python train.py --n_layer=9 --d_model=256 --n_experts=16 --experts_per_token=2 --d_expert=192 --d_shared_expert=192 --activation="drelu" --moe_layers=[0, 2, 4, 6, 8] --router_score="sigmoid" --normalize_top_k=true --routed_scale=1.5 --balance_loss=0.0131 --balance_bias=false --router_bias=true --init_std_router=0.00919 --lr_router=0.00113 --vocab_size=12677 --norm="rmsnorm" --norm_eps=1e-05 --tie_embeddings="early" --optimizer="soap_variant" --lr=0.00334 --beta1=0.95 --beta2=0.99 --grad_clip=2.0 --batch_tokens=[32768, 65536, 98304] --seq_len=256 --train_tokens=354900000 --steps=6198 --dataset="wikipedia_en"
Below are experts of layer 2 (counted from 0) of a mixture-of-experts language model. Rows are named router (the router's row for the expert), gate (a neuron's input weights, with its number), up (a neuron's input weights, with its number), down (a neuron's output weights, with its number) and show model dimensions 64-127. Each number is 50 + 12 x the weight over its row's rms, rounded and kept within 0 to 99.
After each expert's rows: "mostly gets" lists some tokens that are sent to it at least half of the time. This comes from a sample of Wikipedia text that the model never trained on.

# expert 10
router:54 53 57 45 41 46 53 57 26 42 71 46 56 54 77 61 67 46 35 50 51 55 43 46 66 49 53 39 57 49 50 45 48 42 43 37 56 44 56 45 68 39 55 46 44 53 43 61 38 47 62 36 49 37 48 60 74 76 55 28 56 49 52 18
gate0:52 67 39 50 68 57 52 46 53 36 48 36 35 48 37 23 30 54 56 66 51 70 44 57 52 40 46 73 64 57 71 55 49 37 47 35 48 66 25 53 48 60 60 58 57 54 39 53 48 34 61 37 63 30 39 44 67 27 57 57 56 32 31 41
up0:38 50 48 61 58 37 65 50 58 36 42 49 28 47 44 34 21 58 33 63 63 61 41 55 60 58 41 66 55 59 55 45 40 48 43 40 58 64 45 56 53 72 46 43 54 50 39 70 59 40 49 33 49 30 40 46 74 34 36 57 71 33 28 48
down0:43 58 30 54 49 50 65 63 62 51 33 64 46 57 38 56 37 67 50 46 53 38 38 50 63 63 45 37 49 18 61 37 46 43 48 50 34 53 53 51 65 56 61 48 33 38 41 45 40 67 56 56 63 66 57 39 46 44 51 65 51 55 66 28
mostly gets: " Team", "idae", " Club", " California", " Cup", " School"

# expert 1
router:53 57 52 53 52 54 51 65 48 41 62 67 52 52 67 44 52 69 34 64 60 73 46 59 69 59 52 48 42 53 44 35 47 52 42 35 61 41 61 41 60 40 61 51 63 59 65 52 28 43 66 42 36 59 35 38 80 45 53 52 49 53 70 26
gate0:51 64 77 48 50 27 69 64 73 43 48 39 31 51 56 47 41 32 47 34 52 47 41 45 32 47 21 73 41 72 34 31 61 60 54 43 55 44 27 37 70 57 81 40 48 48 55 60 43 58 62 31 46 50 35 44 42 49 52 36 59 51 48 50
up0:52 57 77 52 51 41 74 58 66 35 50 27 38 35 58 59 44 37 43 42 62 57 44 53 27 39 26 76 52 66 54 42 71 50 51 41 71 26 30 40 77 63 69 42 30 54 55 67 41 51 50 34 56 48 28 38 40 61 51 40 56 44 48 48
down0:40 47 48 59 50 65 49 57 46 52 53 50 35 29 32 76 58 45 45 59 51 54 52 54 38 49 47 34 46 54 51 41 54 49 34 82 47 41 23 54 54 54 28 38 49 52 31 29 52 51 39 38 58 67 50 45 47 55 60 52 70 56 50 38
mostly gets: "ai", "ou", "ari", "á", "ara", "ug"

# expert 2
router:56 63 44 38 35 43 54 56 55 56 61 40 49 49 66 51 54 62 48 47 60 72 61 39 62 46 57 55 51 50 62 41 53 60 56 18 53 40 53 54 78 45 49 47 80 71 33 36 47 50 68 46 58 55 58 54 75 59 51 29 45 52 63 33
gate0:34 35 69 68 47 54 71 42 43 42 31 49 60 73 29 30 30 43 47 60 59 36 35 59 43 43 42 48 41 57 56 51 23 51 46 44 55 55 65 57 55 64 32 36 47 45 52 42 45 51 32 36 43 34 56 52 60 33 24 63 52 41 38 52
up0:48 45 43 65 58 47 76 43 50 34 31 42 62 57 35 39 41 65 43 69 65 45 26 54 60 46 52 61 44 43 61 56 19 59 48 36 52 54 47 60 52 58 43 53 68 50 55 35 53 38 42 29 40 34 54 45 61 41 48 59 47 31 38 52
down0:45 48 54 40 52 32 52 58 61 46 46 52 37 46 62 44 52 48 58 34 58 32 51 73 42 81 58 50 33 43 46 34 51 74 51 75 72 62 37 63 57 57 51 36 51 62 49 29 63 48 33 46 63 35 53 37 47 43 40 35 56 32 49 65
mostly gets: " New", " Green", " John", " per", " Kingdom", " De"

# expert 15
router:55 58 43 44 38 43 47 54 60 51 66 53 58 46 72 54 53 79 33 52 55 58 57 52 69 67 51 54 38 50 51 45 55 64 49 37 71 34 76 40 69 50 56 54 64 81 57 53 44 54 56 41 52 52 58 61 74 59 47 38 32 55 57 23
gate0:50 50 62 52 53 55 51 64 55 55 28 74 33 50 45 46 41 54 57 49 73 39 53 57 42 48 30 42 43 60 46 71 53 53 37 56 41 40 49 61 26 48 32 72 37 21 53 50 59 53 61 53 47 39 44 39 34 70 25 64 60 47 41 62
up0:63 54 48 40 53 56 47 60 52 54 34 80 39 51 30 38 45 54 50 46 68 34 78 66 53 49 38 54 42 45 35 64 26 42 56 46 43 45 49 54 27 40 34 67 31 45 41 51 50 53 53 58 44 53 52 37 42 75 53 65 49 53 37 72
down0:62 52 59 38 46 60 68 41 51 53 46 61 53 55 51 44 56 45 37 42 51 26 51 48 53 61 46 44 61 63 65 43 70 58 54 40 38 34 46 51 11 62 59 47 54 57 50 54 58 42 60 43 65 31 38 56 53 56 49 54 65 52 29 54
mostly gets: "86", " km", "83", "%", "°", " mi"

# expert 5
router:50 57 40 38 48 54 45 56 41 48 64 63 50 51 72 48 59 76 41 50 60 60 49 42 62 43 53 71 43 55 48 43 46 59 55 25 46 24 65 48 61 51 52 57 68 64 44 67 47 43 67 37 49 55 48 52 66 57 52 24 40 50 55 14
gate0:38 37 67 50 54 44 61 83 48 36 31 46 64 57 55 35 41 47 50 63 66 54 39 47 46 44 28 35 48 61 50 42 36 59 37 46 27 64 49 48 54 42 38 53 72 44 47 70 44 44 47 38 46 36 49 67 43 52 47 59 68 36 36 56
up0:31 46 54 79 54 43 73 61 42 31 43 51 44 70 65 52 32 51 57 55 69 53 33 30 48 52 33 46 63 53 59 31 53 62 40 38 50 60 44 76 36 64 50 42 45 58 43 63 50 44 58 43 40 48 49 26 73 52 44 60 69 42 36 64
down0:42 42 51 31 56 55 27 38 41 43 51 61 58 47 43 56 50 56 60 22 40 66 53 48 43 47 32 38 47 70 52 43 66 38 51 68 52 55 54 32 50 32 37 79 51 48 41 44 55 71 47 54 53 48 64 21 42 69 32 77 50 63 68 52
mostly gets: " USA", " German", " Germany", " moved", " began", " England"

# expert 11
router:60 66 44 47 45 37 52 51 53 58 63 48 53 44 57 58 50 62 38 62 55 72 47 50 59 59 56 71 43 54 56 38 54 67 52 27 69 26 47 44 80 44 47 57 70 64 38 41 49 27 62 31 60 49 57 46 77 61 50 41 40 51 57 18
gate0:57 54 42 48 38 59 59 66 62 36 42 42 62 66 50 37 39 55 39 55 55 51 25 34 57 65 26 41 77 45 76 38 57 46 51 64 31 46 22 62 46 55 44 36 66 73 52 61 66 48 49 52 50 15 53 52 48 43 50 44 46 31 45 68
up0:64 44 65 43 47 47 60 71 51 32 42 45 49 56 42 52 39 43 34 57 58 63 26 43 52 45 37 37 50 54 71 46 54 69 37 56 54 58 47 60 34 66 37 41 67 62 61 67 58 46 49 49 43 24 47 59 44 56 54 55 57 28 37 43
down0:45 32 53 40 50 57 51 47 28 75 37 66 80 62 37 49 39 67 49 43 70 46 42 40 50 40 58 30 42 43 41 34 35 23 54 50 52 45 52 61 41 55 62 29 54 43 59 62 71 41 38 61 82 40 72 58 42 55 34 38 50 48 55 58
mostly gets: " Z", " No", " Al", " V", " f", " U"

# expert 6
router:67 51 30 51 37 46 62 55 43 55 75 43 60 38 52 40 46 50 52 46 55 50 33 60 66 52 56 46 40 46 50 35 59 60 45 20 56 28 60 43 86 38 57 56 57 59 60 48 51 46 58 25 53 80 46 50 63 48 44 31 52 45 64 35
gate0:50 44 65 59 61 75 47 57 41 52 40 31 42 47 65 33 44 49 23 52 46 39 38 46 41 40 54 74 57 43 59 48 46 55 43 58 69 52 51 53 30 57 60 45 34 51 62 44 54 45 50 69 22 53 38 71 58 47 33 62 54 39 47 42
up0:64 46 58 70 52 55 42 51 33 46 34 47 43 57 68 36 50 55 18 50 39 27 31 56 47 51 47 84 59 42 46 55 54 61 43 48 67 68 45 58 49 67 67 53 53 44 52 44 59 61 58 61 31 58 54 55 48 41 55 67 46 51 53 49
down0:60 50 54 53 73 66 52 57 50 51 26 24 60 41 39 50 57 60 52 52 40 70 55 51 53 68 53 55 44 54 30 42 75 38 60 48 40 54 70 46 43 48 31 34 68 35 32 60 51 39 44 51 47 58 56 34 73 41 28 65 56 40 35 45
mostly gets: "5", "20", "6", "4", "9", "19"

# expert 3
router:52 59 41 38 51 44 53 52 67 58 62 40 51 57 62 48 51 47 37 56 62 42 44 49 59 65 44 46 52 66 50 52 49 52 49 15 52 41 53 43 48 41 37 66 45 61 41 54 36 25 57 34 57 47 55 63 65 39 49 28 51 51 62 22
gate0:60 29 56 45 70 44 53 52 60 61 42 24 71 55 37 47 44 76 27 62 68 43 64 37 57 37 45 52 72 53 38 57 51 54 40 55 58 53 53 63 64 67 63 45 63 64 51 73 69 60 35 59 43 14 63 50 65 34 48 69 40 38 30 60
up0:48 31 52 52 50 47 53 64 44 56 50 36 61 52 28 36 41 59 18 59 71 40 58 39 63 52 53 56 68 52 50 57 60 70 44 72 36 47 39 65 63 68 62 53 64 69 53 76 75 80 38 58 44 31 55 53 49 25 62 56 37 45 31 60
down0:67 45 43 48 61 49 67 49 54 57 42 39 28 68 46 61 38 64 51 44 43 80 50 49 55 45 41 60 68 52 56 35 50 49 45 36 36 39 59 49 67 35 54 44 47 47 65 62 42 37 29 33 70 50 53 50 25 58 39 71 68 45 35 40
mostly gets: " new", " University", " American", " United", " National", " Total"

# expert 7
router:53 61 51 31 67 31 60 51 67 58 67 45 38 62 60 74 60 46 56 61 53 54 64 48 61 54 45 61 52 48 47 36 56 52 49 22 55 21 62 48 81 51 62 54 78 71 44 64 47 73 71 42 48 41 49 49 49 38 39 24 52 56 57 39
gate0:36 49 61 65 29 32 54 45 63 53 49 38 41 59 22 73 50 56 44 56 59 39 47 27 32 69 20 47 64 44 66 56 59 64 45 20 27 44 32 54 71 79 66 48 52 39 44 49 80 47 67 55 57 62 33 44 52 46 46 75 61 56 35 57
up0:23 43 58 59 48 35 56 48 62 53 48 36 35 60 31 63 47 62 48 50 62 30 38 36 44 68 22 52 59 46 58 61 61 63 46 20 32 52 36 45 61 77 72 41 53 33 34 48 88 44 61 50 51 58 43 48 57 51 37 58 53 55 44 57
down0:61 53 59 54 55 29 42 35 39 56 66 54 46 56 49 72 56 56 75 50 42 40 39 36 38 55 44 52 57 73 61 53 40 59 47 63 53 41 43 33 39 53 60 53 61 37 49 65 55 55 74 42 42 44 50 50 35 38 50 59 66 95 35 59
mostly gets: " name", " Party", " album", " species", "ations", " members"

# expert 0
router:23 52 39 42 54 56 31 53 58 54 33 36 61 48 41 18 50 76 52 41 50 41 33 37 48 42 63 37 63 51 33 39 62 48 51 46 56 57 45 41 77 53 55 64 42 56 47 48 49 37 74 52 48 58 41 16 66 66 38 58 45 49 43 57
gate0:45 50 56 37 45 59 52 50 28 54 31 46 93 45 28 54 36 46 48 32 36 42 44 37 48 65 46 35 52 52 54 29 59 56 48 38 58 47 28 52 35 67 60 36 40 21 77 48 43 38 39 54 42 60 64 49 84 46 50 48 41 65 49 54
up0:48 52 55 49 44 43 46 57 45 39 27 52 83 53 18 52 34 45 41 44 54 42 40 46 51 62 51 38 55 61 62 45 58 68 45 31 64 66 36 58 49 68 45 38 41 39 59 47 58 49 41 55 36 74 55 40 88 47 51 58 51 64 38 53
down0:59 37 48 36 47 41 60 44 34 37 41 59 47 61 58 35 44 65 46 36 61 45 38 55 69 39 37 71 44 70 53 05 44 64 48 55 61 38 56 55 68 75 38 35 65 56 50 43 84 48 47 59 40 54 48 46 46 29 69 53 59 26 52 56
mostly gets: " the", " a", " The", "The", " his", " to"

# expert 9
router:56 64 52 27 56 38 51 41 55 79 31 51 56 43 69 56 35 28 41 47 62 56 48 73 54 77 58 43 43 52 43 55 56 57 50 33 52 49 64 60 46 66 37 35 34 60 54 50 48 48 59 34 44 53 54 48 24 55 55 18 45 63 43 27
gate0:41 32 61 48 33 33 35 41 40 42 44 43 49 49 46 56 26 34 52 58 45 47 12 49 42 63 37 42 41 38 53 37 43 65 66 45 38 61 40 61 28 71 34 60 42 46 50 54 50 42 31 61 34 40 64 60 41 84 44 65 53 52 30 46
up0:41 28 70 34 28 51 45 60 42 43 47 32 51 50 45 49 30 44 40 64 61 53 08 48 49 60 29 51 46 40 56 29 30 60 56 39 40 49 38 54 51 66 46 53 48 64 62 48 59 42 37 61 34 36 56 44 38 77 37 77 52 35 35 47
down0:51 46 51 46 57 31 50 51 34 32 66 63 68 41 43 63 37 54 66 45 54 42 38 37 33 52 57 37 43 59 41 53 48 51 50 43 53 38 52 52 51 43 47 68 51 53 32 20 62 48 43 42 39 52 70 48 52 72 47 59 54 49 62 54
mostly gets: ":", ".", "):", " ·", " include", "See"

# expert 8
router:63 52 35 42 40 52 55 72 20 36 58 69 61 53 45 43 57 42 53 37 59 66 61 31 57 46 44 78 53 56 59 49 31 22 51 53 33 41 60 52 67 48 61 56 65 67 66 38 53 46 47 39 46 54 49 56 73 27 64 55 43 44 53 38
gate0:54 44 53 59 47 39 61 80 47 16 54 53 19 56 63 41 52 57 50 38 65 54 52 43 48 37 41 26 39 46 42 62 42 53 54 48 61 64 43 31 60 36 22 63 56 64 55 56 66 28 45 29 46 47 62 50 50 41 44 37 53 47 41 55
up0:57 36 52 56 47 58 62 81 56 27 50 55 37 59 65 42 52 62 48 38 56 55 58 34 49 42 49 38 53 52 63 67 58 58 55 39 67 58 45 44 67 55 25 58 47 61 38 53 60 41 37 41 42 61 54 51 61 58 35 37 59 43 53 47
down0:34 55 45 39 42 38 36 27 53 50 77 53 42 57 34 46 54 54 58 42 72 63 38 49 52 49 38 53 46 45 21 60 57 51 50 42 49 47 33 41 56 43 67 18 23 48 44 50 57 47 34 44 57 48 38 45 45 52 69 66 60 59 61 44
mostly gets: ".\n\n", ".\n", " \"", " |\n\n", " (", ")\n\n"

# expert 13
router:57 52 44 39 42 58 58 43 61 51 47 46 31 37 26 39 48 59 37 52 36 59 40 44 50 60 49 62 42 77 46 27 55 50 54 55 58 31 67 36 49 56 35 40 61 54 55 43 59 44 59 59 60 32 44 44 38 63 32 44 50 29 51 51
gate0:32 52 74 51 70 39 58 67 44 32 41 60 41 64 55 49 40 54 26 54 52 36 47 49 84 51 47 41 49 49 68 51 49 51 46 24 48 49 38 59 52 52 58 42 50 57 51 58 53 38 42 54 49 32 53 65 70 56 33 37 57 34 68 50
up0:46 38 64 37 50 57 80 65 68 52 39 54 68 60 46 60 43 55 49 48 76 71 63 48 55 56 64 41 59 32 44 49 63 53 37 40 40 63 26 52 63 41 55 56 61 40 54 45 71 43 46 43 51 63 67 46 71 48 40 62 57 31 45 55
down0:42 55 50 66 32 51 58 59 39 53 44 44 55 45 30 49 60 71 44 56 35 41 50 61 54 45 46 69 44 48 65 64 56 75 57 35 35 71 63 51 47 65 40 63 64 48 30 44 57 64 40 52 55 62 42 29 59 41 49 71 49 46 39 42
mostly gets: "|", " |", "===", "-", "^{", " −"

# expert 12
router:51 28 47 47 47 56 45 51 61 47 66 52 46 34 42 75 53 81 56 54 52 66 42 41 43 36 44 53 60 29 57 43 80 65 45 58 36 50 17 61 51 31 53 29 50 28 58 55 41 35 64 73 52 60 49 57 78 54 47 52 43 55 53 53
gate0:53 33 38 56 31 65 58 53 37 45 42 26 51 58 44 56 47 22 56 20 51 79 51 45 56 40 64 38 62 63 68 31 44 67 53 44 20 49 46 48 71 56 36 40 56 32 70 53 45 59 29 57 54 52 59 30 68 42 43 54 46 55 63 44
up0:49 32 55 72 31 62 64 56 32 51 47 37 69 53 45 56 36 34 56 21 46 65 40 43 51 32 61 37 58 44 64 24 41 48 56 52 26 81 33 53 69 45 38 28 48 45 55 53 45 51 50 63 58 38 55 42 49 31 37 47 54 52 43 46
down0:54 30 53 15 45 54 51 36 45 45 64 59 43 41 36 65 36 57 53 62 62 71 42 53 26 63 30 58 71 47 41 41 42 66 63 32 30 58 51 67 37 56 57 60 47 57 46 51 56 74 48 59 47 33 41 30 50 60 58 39 60 71 54 65
mostly gets: "\n", " of", " in", " for", " |\n", " at"

# expert 4
router:61 49 53 44 33 33 56 49 58 45 47 45 76 44 66 41 56 45 54 41 59 51 45 45 60 56 34 68 59 57 59 54 36 52 43 42 75 34 67 57 50 71 75 56 67 51 40 37 61 51 48 32 39 60 62 59 59 44 56 42 43 47 75 42
gate0:51 24 45 81 55 61 60 46 64 35 54 45 49 51 76 39 44 58 36 52 55 50 67 42 41 72 35 54 47 60 82 57 49 62 58 51 61 67 50 57 55 75 40 51 51 93 45 46 49 36 57 54 58 52 45 46 51 56 56 37 66 35 40 49
up0:52 24 47 79 38 49 68 40 64 33 40 51 47 63 55 44 40 53 35 43 52 58 58 39 47 60 42 66 35 60 77 59 55 49 61 47 65 52 47 52 40 55 52 50 61 78 50 44 47 56 38 40 59 74 49 51 62 60 70 49 59 36 63 40
down0:51 38 56 65 45 53 55 66 60 53 40 51 44 64 59 57 54 42 37 53 56 54 45 84 14 56 41 61 20 59 35 46 75 62 60 51 56 41 57 64 54 40 72 59 77 43 33 50 61 59 43 54 51 46 28 66 44 42 49 51 62 54 83 48
mostly gets: " and", "),", " but", " which", " also", " or"

# expert 14
router:34 67 45 50 52 60 60 62 54 48 48 50 31 57 38 65 56 57 35 48 45 30 50 38 69 67 53 62 80 48 72 49 31 62 39 24 60 46 51 50 65 52 43 57 52 66 33 37 34 43 47 59 67 56 39 46 76 71 35 66 49 46 30 56
gate0:49 46 60 40 41 18 58 73 54 62 27 62 53 72 55 72 41 42 43 43 39 48 59 49 50 50 46 63 52 57 46 50 37 67 33 52 55 80 48 61 52 48 35 46 53 48 60 57 54 50 45 61 40 52 48 54 72 64 43 49 48 53 41 63
up0:42 44 55 49 58 44 59 75 39 44 39 68 46 65 72 85 48 54 52 47 34 42 56 48 46 51 42 49 72 55 47 62 59 66 23 50 58 74 47 66 53 45 27 57 55 38 61 49 58 62 55 55 44 51 51 53 73 58 47 60 51 52 41 56
down0:42 50 35 82 37 52 59 56 23 60 59 33 43 49 60 35 41 49 41 58 44 32 57 73 37 48 48 54 61 52 63 43 27 44 47 49 51 23 35 54 39 63 27 60 42 42 69 38 53 50 34 41 38 71 47 42 44 69 53 60 17 27 46 46
mostly gets: " R", " M", " S", " T", " B", " H"